Weights of a small mixture-of-experts language model, trained from scratch on English Wikipedia.
Experts: 96 experts in each of 11 layers, 112 xIELU neurons an expert, 4 picks a token, a softmax router.
Training: a variant of Adam for the experts, 9700 steps.
Below are experts of layer 7 (counted from 0) of a mixture-of-experts language model. Rows are named up (a neuron's input weights, with its number) and show model dimensions 0-255. Each number is 128 + 32 x the weight over its row's rms, rounded and kept within 0 to 255. Numbers have three digits each.
Before each expert's rows: a language model's description of what the expert responds to; "gets" lists some tokens that make up at least twice as much of what it gets as of all text. This comes from a sample of Wikipedia text that the model never trained on. Tokens count by the router's weight.

# expert 0
Pipe separators in wiki tables and succession boxes, plus sentence-final periods and closing quotes, and clause openers such as However, Although, When.
gets: "|", ".", " |", "-", " |\n", ")."
up1:136190141080142129185138103105063089158158154155218093099132156102179079105190117150108106096179081101238093160119135114162113133066139140104083149101180136148180164106119069175121147124153106106107102143119158143112115080116154143113143169108121156153081137149138151083062117154130133103087105079121131109098077235161088155134081139137136052134122106146094146184160081115130145120145119079172105135161135121135108143112170126080113047154182137117114111156141119068148110127095091143179169153122146095085112120142163056097151132154095171099146062108122137069101108168128118117145187131134095064047117110140140118133125122163159097170094171129117119125088155138119163172134130129092103095140080151144168121113075149095122110119119119104109108106116146109143107132156144
up2:102087131173151165164078115104127142134152160145056104180193097090142170135135140100135157137126153089116159130087114155119129111114122163136156154117097052118034146098134161151170142152104109108139125116129115102162109173086107205097156138100115178097138168105130184089103081179154175096182183199138164120122175115076088116122129135174109131091156150072098143105118175159061116141090127063148150143149132113113125070090120109119092187105151111173152140108139133153132120149144165135110160130194135104185175081118161172180135127143093165161159111080163173162117115134110207137117131144095094035158098164113083104151137122086160114098100125122076127134082122184162113131150168112129125200083108100133086141140177167164122124135079096146104158121162128184144097104120136
up3:150117134098166095165071136102144132165176077179144176149178147138105157117113182109122087124137104147116139121108116134048114144108129077195155143142102118160103118103136100122073093103108129078150164125135069118102193129128115167166151123175157106123084081104146132140156167102148095121168159090140080109133099126057063127088110101085107145143190151075161197185139117140138143084099147178110163117083137187133157122160095144103097162136155133197140151140116100094148135144145085102083114135107166108141082097146091122056109104126099102172095138148185136186138090177112127171173123080132163168120162126166133137172071110148122108138094112187125153156125131152121122166143171032112099118206085120142157221142104138176110074100104143136130171174148143101135152151150153
up4:090124158161139083110115153134095135116140156145061145141159144159108135141069152180121085137148071093118152141125113126141160161144112136142167095195126122153143152124088129120135118152111157134082175150167098112182093192169123136104119103140063121031139158154103127199118113124163120175035174121149128126120144097042080160108143146107117132144113188123062113064123104101077126177130131125134153106138118103204112055071156103108120129149190147149097172123106104110120157145091134154178177135101171103140131127105166113086148162117140115113142147096092118120172144224087174163089172082115092171119081169106129175145094095144105186107106077137115137152125127179097077130155091139075120138094111070148107131107151157122169100153109160061139131128194115151136155086143137
up5:109157142116138132075100136132120125129127098185177118108202205063133159060138167084100147105125149117141104123159097097113100128130161175166140140145200153174095126119147099173059113106132104140073214095105180086156111130116136134115097170099121187163108137130100176151137187111139120099206134129132103169153181114112065134123182158095115103124163105128167140164123111137136112119106127118114112159128154114158138124143129131128062141155213144087171144111110138105094151101125083145091102075153143148134087145103116180117130125187109151113064145122116152186167203128133185096092141163118117134087107142108139142075108141096096100115116175125182118106062114089196092186083121110135085110172108117180082141194152140137130049177102174083107159112102160146135121115124107
up6:074125151190169114127174074086167137142138152133076140137109151095133173128119165137089119163141137135108129137094127150143113080084137127079103119135115123123080083073146101146099154111087176114092124155147117138174089078145079138109108134112087069158157116114107100136150110118105138061192173162103131090181141110069085077151166169127183185090167204185102103111158152130091135175082123142142129031106093112193143149149097076110099165129153089101109175139127138126097138160103163127147162120179117102171126113129085143145170147148059142116154119090079134151149115100104149106134178091054131049129131116148132099115137131145142129140146110150085138130088114101189154091080114198106198204100114131082096088100114072163166130165110146137165073133153107171159124132133130
up7:124166139165123092105100158083143130122082147079087125159119115134077174155193165152109104196143144110141159126110151181118138167146104067108146109125071167124116184099120110136151141103097152150182148187156105136129127172088088128164132059137112110095105182130072068120133104177143126168098109100107141134138115126113135123148116125145126117125119178156120170148127167075164141154172122171144082069154079184089149202087088160093152115130073145194062110071123183148109160206175190115153140166087150048120168156143181128131113144104097164104142148122130148120094085083128178145152149151120102145146118065145127120150058124127153150150133166163171103199171125095071128108198155111103117144127130156121156096153120170170164159152102131146159133135101159130084122170082168
up8:091050196168146172089124108165066120162123108190082093090147148150186121100142167079138136178111092126111118091141140104136121143096139093139163142088122138120144169143170150144140078071092128124151093160083095089126127159139166130152135130078177138109205087125101022102159190128125094167119165169132134127052158178096183116065080112120147145103164105096098212104150158127104153156154067071117105146127122138124109110160067124169164112101141159129135156105127120126153100132131141104143137164145131116175097177182110118103146128077123121158190117129093129079064143140118114091126116118124090114113098117173162142157152118134164170126161146177104096136137150150207092166119179071140168109165089153120121097110181152184124124113119178158134162113094125176172104104168127
up9:120096131112187113142104088145086107140142097118197142136148150106158141160159118068142185150133079068149161161132096078121190143127123162117103179087140059099132110093161132079121156119156089146123141142141183098118156097128123090146082162194111099131147091108147118098106073130116135113210087126087155140172078148111107148187121155138128133168165124089159122170114100136094170146153137134088069087146140089179126108148091121142121167115150073140198198128114091088115139095117144116122148161142161136068226129148101122149130140145123103085112146133168117133159130120096099154056134173144132140136154130145124083090015176134139175151098166118097130143134139199159067105150153152085141113130140133087074138103101188050174126131110075119141146136181090094144124167104113
up10:128173108081112122187109116072178116141116097073079135128110115092122193051109176160118108161133052101158063157181131122128118166137149097138109126087086173086089120067155198151109102122103168185127120123146140143131166168119099117177115133125142123097139095146163029168107116134168123105123100195141140112137131082070164052113116082118106206151142148158134095129221082127088152141108157122187135161112108096103108175133070121135121118137153128139177069102137142137116110083114177110102106094131062140059103105114099108127149123124121166103168130123083180138126153128088135151136123156091113120099113191087170112167146141102129093098170126134184143134145151133112137144056137097130144107109115066110074122136187147125122103105134152150110184123105140211109116160137130
up11:097109175114138110166130063107117102120131130129142131147163100179100125123178132175105152130153115093192108127167137155158130120052147123152119162168092169151114143099109116110158130138091151103123125142105132099185142120106143194132190132073135137169125064143073103118116085155119169135129122066148167112132116146105130143097064159114124144073134132160123157159091086114093181095130077193125138069148136205070120091079146077097133081122118094113149168124172122111131189154138199166101118142118169125161078142174102104114164093089112167127098040186111136104138114144126087127124178132147120067049069133158132157107164091146159094208085154168111133150123118117161176111115108085120047162143073153154151091114100165192127109095123087135102129104086122181157128109113139
up12:133160129118137146169074129080087142104129128114047125094174132108093161127163119110139160159093144138110171115184142105188175163110153139171118121148094089099112123156131152178132109188078106168139123119114100146159133139140123112116122069141099095060136156144144087119105133156114081143133157215089135137120161084094131106174175160163138153110133117143082110055105134041187117099114168128201145095124121161126130097097122063130123163146119104186150097168094132105131105144143075129152093159166138137145114139082207188149136086081148182151074124151196181111127155124061083136077094087131123156155112149107182149094118131106092124128111128109125140165158074179184105103139109123093197200168188072145088160134124150148111101131089141108160111101100149145074149094109123
up13:094112138146116172166089099125105129113114181117102164196187127118114129084196110091144142137157153103160150123117090138098140097138105157086130082121096104123107106159111188131148143113130145122134100078147133195150126109124140177125198135111097233100097186117092096152088096161147163087193102141152117104054198183110030130141156120170106107088146120108133111145114153188051134136119080099102089123176117180138163064084061081117129092122163131117140139048115107154133108110109098107111164100098089123136148105141162093128113087155136145097142120138169167128059119119108146119094096129124133147130107116134052145128071168115115141105143161124087122107135118187125118109138175114162088144113092136165047134086145138156118138113091065119077132090116115126147096139042125
up14:201110148160116128158111115109111124150132155137141089146154112117080221056106119124135158147136155083075140093120120155136190128114101137147165177142149151107142129152146088137190128074119093161144142175122072107176144104127108120133143127149109120051119149135129051146114076110085109095081162196086110122120209099102110119133128145166118118085121112081085103139176092038098192104147193137128148092093126110190192131160086106154124132096161141123112130195108096108158134170126135149126138143093121129150141090169099140087158125099083141138124149161182115182094136124041114141111172147064121108157144122158193178145108147154162120127097201179105098176133173156142116087123164106115136100164131148183174135151179105202103135124089137133132117132128117110116089115065141
up15:109126133117095074089128163134140117162117150160095166131100118089173113171119184141136160141200070107165118126146088129122140105078142094053151207101101072069112102072118111129139098070095116136186101100192064178110192111093037159114122114105117099106147121148177131122172137105035158125183088153179138104132129127142134133105136076174148167104113152110176114151181165123132168143134100086122116126096124100147120130146164126111133101125109142199074096080119087139161139138158121171111148108173149128103142130170157057142164142086081109111152104146108089080095145094061086109110069126117114104111192153117124112152125125114166177117135105102081088136146134141115142122119117086087156105163124154134140147126152075126200164112107138208113135103158156147160063139078142
up16:130176130134150153197111105109177115155161119081122196145129091192139178036133117107087101142117102074098101137124126132096167192156125109158136111127106208074118119139075063101145115137133093104085163119144132135091199117179093151134133076151158129130086142083088124131124116124154171143068156109113118154139141170163118080143114144116117168103166122058051128166145153174109095131170155173139089102154131133079135120169131148111125122089067162150139119134157153174136171121145147144113126098111138145137121088173088170070143151127109153145099146167179168146093166132160123065046110164098109140172159099119120104159124103075144169179138145158130129218136125109144149091133180145150136137170099143126157139094172173086137115105147081122079187170186114078132149183098105
up17:156030170173069148091163193147196154122151148147094162109141124133152119153157197192155109101155127089078160073100131199050164134120114091135154147114154108128128116139159147162160125108149129084126127177107089161089141169073088115117112139134121109158092144140142152111151160165126140101180177139132121112126129123119159116104166111161139151135150137108097137154105108177151154094131142149079091086092080130096133133121169128131188153146092153138099198145101133168171121116181153149092139196157167135130159125118168130167077102074094122118112111083096134142029056197139153072114103087137145125152111056116148107169113139170199158099131123088125138138094124080167151100133167120173109138130132133161067123159186129176150148136099112172163092125090123190121095123176136

# expert 15
Pipe separators in wiki tables right after a row number or score, plus list-item dashes and = title markers, football positions like MF, FW.
gets: " |", "-", ":", "=", "|", " MF"
up5:083208092081140151139158121215159179121119217109102170131150114142109126163122109144083096125144105147118138122100135118166113171150101085125169133147120129080103140117091143104164123153095198100138137081171073156167168083141101147096119131150186093112099114205088174183108121140152059143108085172098106082129105093142050123121131106164141097127123132106185065115161102144147138114103122206162151144143186139143097141080119128141130134077199128090146146129140106150129136078137148049119142126159170155129092156112111144147092110118108171170185124122164163127143179149160143160128143143083058136147138132073101102162077133112118110134151129185118068159135126124134126121141109084191104131144207137143117176109090040165107086074121147115098144137161154133150150088108157
up6:153092191120105168138052122174133135145140128109084101142147138113022182133130159180151116111121123131072149114119153188067173201088127099158148183116099116128051111153168071073189142146108154105164116164165091154177147168107129097137128131161153124126213157100141157113164158091097176104163085135159138105132120168123142153116114193149176161157133151097119094154171122126147204152188123133153128145125076131126116127079168147155111110082118112073086081183112101143117123167137101148140151139160130123117087085142109043146113108098132103116140116117053125123085153155153100088144102178097156115192066145087153098187187117161133134136170148135152104102107164124128159125196094171095120169132084140172172121145120128117152121121132103126156117138097115069163133106124141
up7:182127133122185050157084175160137184130149102142157184112140115119086124075077139118122121141146165164145165180102122098045192111147108105109105149141092119137039108141099125109112115129117075114149132110125096129124144179131147106090098137130067094071114086117096132136138146153141154115095111076111160102151154121072145078166152221141123137165142140096139156114198122117145189136137199174185164143077137132105134169140156087085040114104130134093128149152061146143106115123134142091160102148136122129088151111094141164080078102083138109097136143137174076140185144037131089107135158111047098147110119041131176158109139154088103133152069098090144130147131132113156115145116115163116137097148160111152084126159136088084136146103080114117134140109096138107115110076185134
up8:108120197173119091156109056101133112124126155136136089149116094089101171045123163146062178163152151139102142098130149117083101114093117145140164143119114152133156125141163104112136135107134126105195126067128076117120174109120128074168116162124151160140076145068155101171150084105139137143131077111114058124120160097155095124143157168128080112104130126146137112098145093083116151102146111176074166147121086131108165055097126159164133159185166145155133129180112117163156130136134152129106147166086118130125181148150091116186111070131078095198088102163090194182116145053071196112141192135108175139134117106135157149111095197127135115174114152106140164098113165132093157145069182076143081095113173155124121172081150105181147110108116136123137180108138095128200092162082118
up9:104101112099192154092143081129172154125145197181131121127145098137137131093143085165150102151114113126069083161160107085148136139107107182135133191136140148136116086145113140145077153121152139127132191115156018133161191119160161152162191102115128152150178111149159102121078098100049112097122157112156140109122101176151128140160078115120099056081089135086111093122138095116085125052105083157074147100135147171097122136092127150132126119087150134123150185075131090153155193178126160122066105091127131150114128174115092107091148120160066115129164084146130073098098140115122158154151136148148088126147074083123133123098124088198132144104124169127060118158128107063147163112128191086142100120172100140127156157155191103160191088106105096119078160124121129161136077124067121
up10:040108177093166131148136157130154113157135084117124103161119104081062171155130122120145143183135109081118100134072096157060152148103133127169110211143101151136084173114133073111163122161180199077195122101153133126130111102118118106128150162087144114112103136100147136142142134081087146083118133175172169133120175101137135136088095126241172161134138151128108135159145103115145110166178173122125126128133108112127110106076124138086132071133071111171105119187155109098160118130133139206211160152140136110138092122181136103125167163159143095141153133126119170111108105127120054146161123150086109106082099106131160099122118103102137194139105056168170105122074115161132149048093120124065156115129164165124143151141181195139115135113092174130148152056168129110102087161139127
up11:152118148097123087108125144127088104172141110081103163108154107083137149078085138107124070131102128121164132070143131095102121095186134097096114127129091186082146126108106148129101107132107108108059099160113117059090108100100096149088161101123164105159100094164108102144130192076105126143213127144134096159128116127156120192144087121135138175112130170111154121178108110104089090129145125184093115114111098130142114099174124165135133125140145132144105126155151136088148155150170071121132141157122145128195180094182077050118060126109125119185130153135106136134151093105082139147091159147143182200171143105091095136184060123067163172222120103138159146169140091143161112120127151133123116148185151178128197151152202128149167105196147147121093137191181162081156164183110148
up12:124116127085163167184101106123113109105133123128161112063158189097121139131138097069086156104112128068161137166105086133176128099168142094123149183102061128114135164064141102169076141095119132127094173147154099182113128078096129107137126196099055147091052121100147126092107074144088097106121101097110121120123082164104054139139125112126119075088146135156126115155143099132102165125113200092092082089100047105142104094165169076125079153091136085103173209155127150111110138136110141142066182149171157125109111107124151137119092170102083103093140090134157161113189130162117141175139178090095128171119165079146115104097105156105137112129102187156094108111120114169125134101117118101135089133153102118123064120136076162054140120107108182143172145083109133120150045142096118
up13:094112139164163139085131152098115120100099139152063139140134147073116127141088152177105145133160112120094108067169081180074101125104070150112123110091153069169057135119139101140190168087112080104126172121125097156113092177193139122105134089089159149138142051114110127132167149130098143161082088110117100140153145087135073122155122177121082159169190114113124217112090145131139128144130149115044140076112100164093108171091085092181142109169156100066175145036104125155157114143152103138160132126128124079140160133137124105149100154157086095160167176148105171159128135141082135134096093164097130134101095074144181192158111124145092158112088096083126113160144134140073146122076144103174154133120087100142088153150111122152145145127111158106108110161111100119084054138036129
up14:101146082070098137106148133152049156115087157114104090138138125062181101152177144141114135078203077147159112127125087167126122131104100151123153120103142114124117112147170098171108125067112106179148073102138089132116087120162111156067104168096072115100159141131074106115087117118082148063128090135144147058115150109061104133125135083138126177133145193122081158136129182063155125134166053187106133091120136118154132114070147084138127095191205060135103101075107145091105103096137106147103147160137114123075088123120163104095115172140112084085142125104106169113085138084115079159155095099151090153133153126131150071085096157161122094076111094081163108093102164155127074152116122121127102179094136147091051097179105129106115128139117105111119148118078105150104127143067158
up15:082089124121192096119142142089098121111181084135119134166137100103151177158122137143115113140124147111134093104119129137148153180114115110163084113188042104123109150106131135143140131170126112155130169127121129064111138093143110118149119176112121193127172126136172146173145107155075149095146138132143163083122162178160110072118159103149162132076076142176096112178123159161136073154153085047138146156157114147128103107074145140154174144056098119111120185125148130104157146109137199088168190090145130077115186084183108102157131160165122135172203194106134171107100100123095129122125111214054077113101145128146169141167134096074160155119113089130142068125171167123146172118118135120119154110128123174124103146082183121138185096187131168137070128090175144147141142129045119
up16:120155124117237113088111089142119145184107134136135167108160148089112141143115156106087112154124168136167135132177136074108151123119011167146118123107140083208138118131076092144165160150162159127179142121108144180111093105187154189121101106098193113085127098166191137148087119111119159088129100132121143130135152087154119200206081142056153104154137139164111087105102148123137122091101178066087158163151101142129162154128094086151180166152150101106126095058175140203140170178133130115121142125117156125173140164103174149159131119103070081163149158134146135134139175135168147158139172166123153101070153158114120176120095120152119138126091094126092117181095103100112163145084171150129120073113122162158119136123155128175182122119103148152150085169115168148118091108178157
up17:106139110091093117123093135116117099123151112084126165113141132166123171094082121095131114089117103087077136142203084099094155160133084107127147145163127154104124104114102158093159089130104120074178106185139147082123134082112166214090154097034136144055168160190144158109163140124129072109085132171124153143123150112121139124135142115173114188124153164107194132146201127139102137125100102087165130144146120128119136129095132088121108147070116083125104196163182115070079145109119148118116135135134116171163152104114092138116169150078116128089103130113088072119131124075080199105171128199130137105204101144094169149184147110076073117137140138152157117187142120128092080093139107097180136069147056112139135172179098144099141139104115138061107144144130194167127141179171114
up18:088092113089098083132136130140095137116082188140096113098149091038081094148139128110171133137145080134150136110159141144122172118094118121107092132129088125087129136071128147146102136180114136131163148172092080201161132126147183137142141167184122098128153149184168122176115188119086119136208184163225195143153128084155167118082101129195162146146069098124144069112188138131154146095111148086153146143143103140134194126149144076118101061106161122172100082144174175096105148120126149128090112099161125122175157142092149012086099067168129117102117127110120118096114140092171115131171154122094135194116121171111163126145134096146108122105078112081104147154149126159141168118100128102057176144135146155145094138125115074142120097089124121135134109116175146087166132150168140
up19:140145172114112090090087106152156135131167127096157162083131110138162146108125138075147101173163160119160169127108123087095128091139119141137124126161121095098105128143063153073083113135146061103144065120120120180200127136147108134156086084159113030028123086166125157069085093118114117056113054082109139112114156086121091120135132125187136116085136154095154136121142132107155177138108117149188205132107156155131115148075130108133099127176114147161135072099117176150079163143105140102143046131138158110071140119112152157121088177056081113104172144155131075135183187092126117087120127170091097160112126129124151164161128076180128156100107113076161114150073154091101094116137125084104132087150122068114160076104122125142133130197119127126161142108123131155095130123198125
up20:178138155143124108153130095135127109130129118094101155112141121097136137096139106131192093064133138105150159128121084148168139120108105096093083205123127116118102102115148089154121119092127093167141091085101146108134163074172141181179117126182083124146160123129165105134168169093101105098153123108125099125129103135140045108113151170184131145131136132047165088164201120096137169075135118129126106111114096189140146134109150150121018133108086113161090148103128109109163127090129113108152106127160101101112168135104148050176151097114101111105179106188131097124173154127120110143130159086110158204194124114082117125130119095147096085138160169123110110169057144151119169107102156024126105166124136099093162149135099135094179110163117092166119085175205080055179105100067133
up21:052119121121116133059144138217100133185091129108125142065138130114098119162139112119103149059113092131113132151150055157134111154111059139110103111179154140086123156172092171154132123115145157102147191122110145140117118038165129112076184173216133118099115152121092143124112187061084121138140103096094077070150085119081114133076135139148093058106125141159085076117160136093133097125129161085140069092113104126152146172076108099140133105129205160148125052134110124163103147162100104109200109128186134058109124130090188144108072140110119142121167134163107092137115119137130133169154208110147188136112168064116103150081108160171118095103133131147168123138082156098118118139105124140103111069121158125130095104163142162128143110106111081160138137125115141142136070145131149

# expert 49
Newlines, list dashes and table bars that begin or end lines in infoboxes, taxonomy lists and tables, such as "- Born:", "- Genus".
gets: "\n", "-", ")\n", " |\n", ".\n", " which"
up1:199171096147108189099123140107144188115097135150111047126161125111158108177165169120118130150115073146171116132157127105096116101121173097127129172132187115162046153120124200124154136116113124127150165096171104118157145157170121080137094156208123100171189122152138065152143108134186170196153134132169100169111149148114123155102141158176220130089136110102160171079143120106127165159131108124101135186150112147167049134159125107142140116113140090153112116101067128113107198116100148089149106099136136195051155101122155109120140125118118167153170085086136158108106138164122180061067106178121142128156166122155155130080119085116099166167108133096084122146102137151147117060198160089135129136124167144103129185146158107134127123157078183146174101112160129116161123085117136
up2:156170102124170156128087129079126133140041149098048083125132122120164098145090136168109082121111108162114071180161162196140104134130126098101131152096099107157110110150123202185147161113082159141147118096124123182129120154175101091118140174138116144174163146114139095126115164131107166154171132159077101101053110146158174116123104158156158140155120120159095143108130133105179188096107159079106100132159090091113097180122106132140138115119105146107170145097159134101167139053105125178118105113162095117077139166110138104188113111095140135163062121144158130102076189111133140053090134170167133133149056133076151126038118175113185131172084134064184096078174133123115140185114167092096122127119128074144104102145122130173141141165089138109142107154162129165188123191134139
up3:174156148095133151155128121125163144189074056140126096072146128155154186128116170150116126120101077151174162100085122097144167128141119100093113150179132129134122165100111138099151135108104170136129099119150077151123119148158129116088146124133111113145158162146107126168118083134120160127096147153151137123131128093119115150112077163150159121152118123152183100086077101116111186133111071154086152219149107169118121203110148075137153120215130147205123126151098057128119127098131114149157119191116091136127138157148118112088041108104114156134181109117135146112087178138153143155116091146168130121161119126120142073157055088122094118187094101159109082116038168139085161117115173067154110117156176134137087129164170157107078130156096169135078117074121146182222143096078193
up4:133128143140143149148151142122091119154088061140123127040149114173148092116149102142097145191124114199099190221115096144141149088117124136122148083106140144184093124149047130077053147098054091149107077142149060104155132148178083111097165122129138084154155105126058155138117094097073131098112089136154134100146152103110114131112080110121170147111157151151083112190144097068122164125157140118097150195070216091151164116103120139157075132088200151155109126079140074138144124111091092099117166138171113145124139145103182118149098150122112153159123084071070141131151156181139078159152175149116124090158114172150136159162153129101109154155123058189143097125078115126174113187120149157116139085132135175128127143160149154142141126149110135159124135188158122108162130123120115
up5:134071103187133148148133088149055138099101150182150116143126121078126175142165147198153128201090148144169158140078115151185129140111139116197189165145184141091084170097104179167143069162150107092151132123156107106127101141162158100080125104152104125097148146188131214115146144120167089066160202118114126103165199130091155120139122100153170114104122128161155103105173178094125096095109079115113162182168140080151105109129121072114107096081153086180101098127134145116086167106142150097133107174158087097153106128109084154145164158139117146154163084155132134169177130073106189138078144131113162167132097107173096134144133136112118140117119099103175089116115121137170126086109183131143122096069072185161156088104133117147107086120063151166159075126106111133174131150133168
up6:106078156098135191103100177131063110130146091099092101118194117141132144137111214132088125144127131101170097101142132092138162124089114094167108111142110131114144165154131102120133115153141111146127094183163083121175115119078140171131147134105144123153136139110129138136136152110110107194121169099197113126137095167112107110131121154125097107116135125070106133128131137098128106106121139053128141090127149140125133135152120153108109095113148074210057216130124128125134132153210082062108125146132180106061141211134167137116142133084111066142154109116128127175124129142188153084107144124143152115131036078175134118190154125099148073166122121090133163136088160167185077133148134078114143139117141148156092126199201173141134028124091136096096207090068114124134129095161116
up7:173159183103146129110075091111111106132120105126110121154143106117118220106117142134135140124091075140160142144146063132104141126093108095163170143072105160121139153166153148168131062154135157143156129182094183088078148183160191145176136148118114168164130071173133107112117110120134085110080151113081158161131179099145047190093101125138108096111107130170138106107144137081142121061098097076115137161092078159108140141151101116116138131118139119098134149070182116122121169158152133142137108145091093165160152153143093148138148091066097134163157112126088110141118186157102191059104145127138141116165067113130121149138115116162155127161070142130107124151039208055154203130106160102096143072185082137146100116094153146104156128145094149122082187122157076195109128159111145
up8:124172166153135122152109102151133113125121115142126102104101107103085115176139183143107140145119095142158104110120166120095168107125142100117113194140176129136124161105196122108172159136116074075173118063152134186144140062158160104120135156133066088111157184118101158059190111111158169120074107115088143139136210186097112137152113124146169153112161151160142145101064067126117125118095102102132053105181185166113128147147090160102117110069103170129141133200142090109107128107100164149155135129155110104092152199155164108119090128121078137174157128087108217133091073090093073119097057110144127109125130138169131157118074120145096140095093059156110056109054110136155120105143123113113175156120134187135159101150149129105077069097141187160109130124166122119122113138139169
up9:134124141144146109181124103167126147152222185093092115107156162150122155141150162134089081158160123128134138098122080126119212113131074110150166112186142110108120107124067083153104083132136090102081150151113151173183097134108142125070139115176148065159163100091151110097146147122209080103098122164132159161100079119095082125106068172098197152096160101078124094188135139106151125153046104161148109104088132080107109112149141100100097177097080091091134110123085112147138135060120135137110090165163171123127139191150105176128139112089113158116073149154124054159160159152164167127108098083179122104150148117111084122096164132169129084120135167091132121153101117132124080122103090152099145127112141122176149094173109090108195092140074150141214159154159095122149127146167133
up10:106143130151085155113125188163131104098118094180095074123143145101076109153109099134141135058124115115139101136111186138127108115139063134097109164160120148176218135118106188160098163124117134109202137101144101126128078154070175181094067119172133136111110121147078064115079145174036144202135122138090133170137054169088122149137090080122136151152108112181124163080138137157127116102179136131153100075158040159090147101108092111131135147136080151167050124142137118131149110160100134148104120125127135145104102166121114094110166156152109087081123106098140111101087107092103098143158124111156134092115118135140158191154130085106150107057128179097168130150149122148151143087118085182082134081160122169134097156113120104101129139046123134075087126118085168106126058146174141
up11:175149088103130122132133121188102126123117133129104168135166078147123154106093183159163100137152190105125084197166104148108114124108101078099220147167102109034089084131133152092205098140125108196153142085140127107175169149123141139106160112137120156116137073124148193152155121131145122142155149165122145149139192077140068087109086151199138122101127175098073089168112101093124172101145151123142157137091167173127140165120090196090153138069138134192130159146090123124090123106132174080147111109148142164123160113128136177109171094126103158138126160148170116142113175150109109069119076135079091079126120181118109186130151205135164133075162118088103066131081113124151144157139122111164161136158155107162114127114160148103137161179124181155101151168103151187064149112136106
up12:130150098182089119148122091120102138114166088091088130118148143143137151140145084147124144114126130166157131150166131172135194139046124090151110143133112108113155155118116113129170130131129144150130144170123096192149136136149132128112187195207139038147124114193067152087153160152103142078121165145100196169116207112118074157133030140133121082076112120119105113129113148090172066144085090144147188156177129155130209143176070114118165121127097085084143130130103099128132157115075121125133111094101098153138099114142115096118167102133119152163083109129131137117122134195116095118170165111131059079100159152114132185135162087154106168090108140132138148149139131087119138143123150170059137143164102154143158128107175120093195100111078066118075176077135104097125068089111188
up13:079126155116114157109154157230169176117125141163137133161099112116155124079139179079100160086137103168097069129122121156070088136130154087144133074125156128135167133151092117157145138128110166154156171143164107136143098159075140120109110169097110161088085110155102157145128127153175135074114180166097091130091211168106098134115156136105125055144116123096148173091133118074152168129165073166134071127141099106116181122111080102138099137120134163080160136104104121153074154150125108089159150109163086126134183129103134142096099140126091162137169107136130133099092193094134046098103099209037131132128091125149178174129114106111116147086103132162142194166084137126131107114110178145097118159161137112097134171151130114162099129004153089077115119171098157118181146111142141
up14:099083157148105097161057159073096153098141189149133129124155152071130122174190146184071116127115169143111112084063175124133130067112126134135061138185130094104061154134136116191123137110112071100110150091125114149115084129057124105100141116127113148200115086090120083120120135125135145134132060063189119127129171167151144088124055132129169104116102151168116093143102146138160127084106185115135111074161090137083098086123076165125078074124117158184136205160117161181120134144058132136119111113136116084108112123138135095185083145087115132163196122098096149145053078107122120129099092161112156138154158056099100120113132102096126133152131123164101161140075093122130114072125143135122117176124141098200110154152133108164114119123092077166176102079109125131137128146103151
up15:098126101175154125099081106131156120159040122085084169112132170109181154135073121163128102127147117139093120159105103104179158169148152110118141144132080178109116151085131137193230154131152088158108190139115194110137107145114141159107141121162064133105167141123168183131137077112165131120108148182138105125152088126154122164156168161149096172187147135129132152123156113133099101140136077108120114125160120126114139168162126155158138129112109115169125118148119092099197120082045207133143100125146175106120218156095090108092097140153134141079057115137109182147190151106047147134138156183146117145130125135114155152160070082126117121152128089133175144209131108166094097075172157087132109126135058141078128175148099114113154116113100146084143148081134086076103135172108113
up16:149100191106137117082129191096093203125127135150148138149133113095109104138107105154093120120111090126058135139073147129113102100142126089138106156143141168190155158104077219125093136147069131046150147178142087185181111171125148129145118176155070117148116114164136097133116126171128112085149134059121125111138111144117134086079130131114148114150117111133115137097113140167081099069122154108090187094153104154159110115114069100093136092149127191119053151112148119086127133156073145099097135132073166084135116141165103098075074125177121214100175130130149160094163105175107070096110052162097118126070127118143129152168146119104118127046085151111179086193145113107086197137084125156077142104105131120168110121130126094115127116087101139124096167064126141158144103114151153
up17:190142144124162144130146178122160103153168105126144191146153134141107116061093141145129156142107117110117142094151104183143154156123084102128192129127135094158115122113145081164176076106162063120145098142163121157158116150146112103163046111124121128073083188096107124105112124144130132061122107135146110113155169132132141133177207148162157075129120098115107087099146103051138221128146092110143128152174121123117101131133132202115138170075167190171149119120124097131120106126115104093107160135141106162108156140119185119179123099127066107180141108126141153095177127161122148049062095073095155093143139154159150150154050150164164134157096088121121107141130112147149116161215167126118102086131187123173122093188142155072184118134134117217124061146140157088132109123090137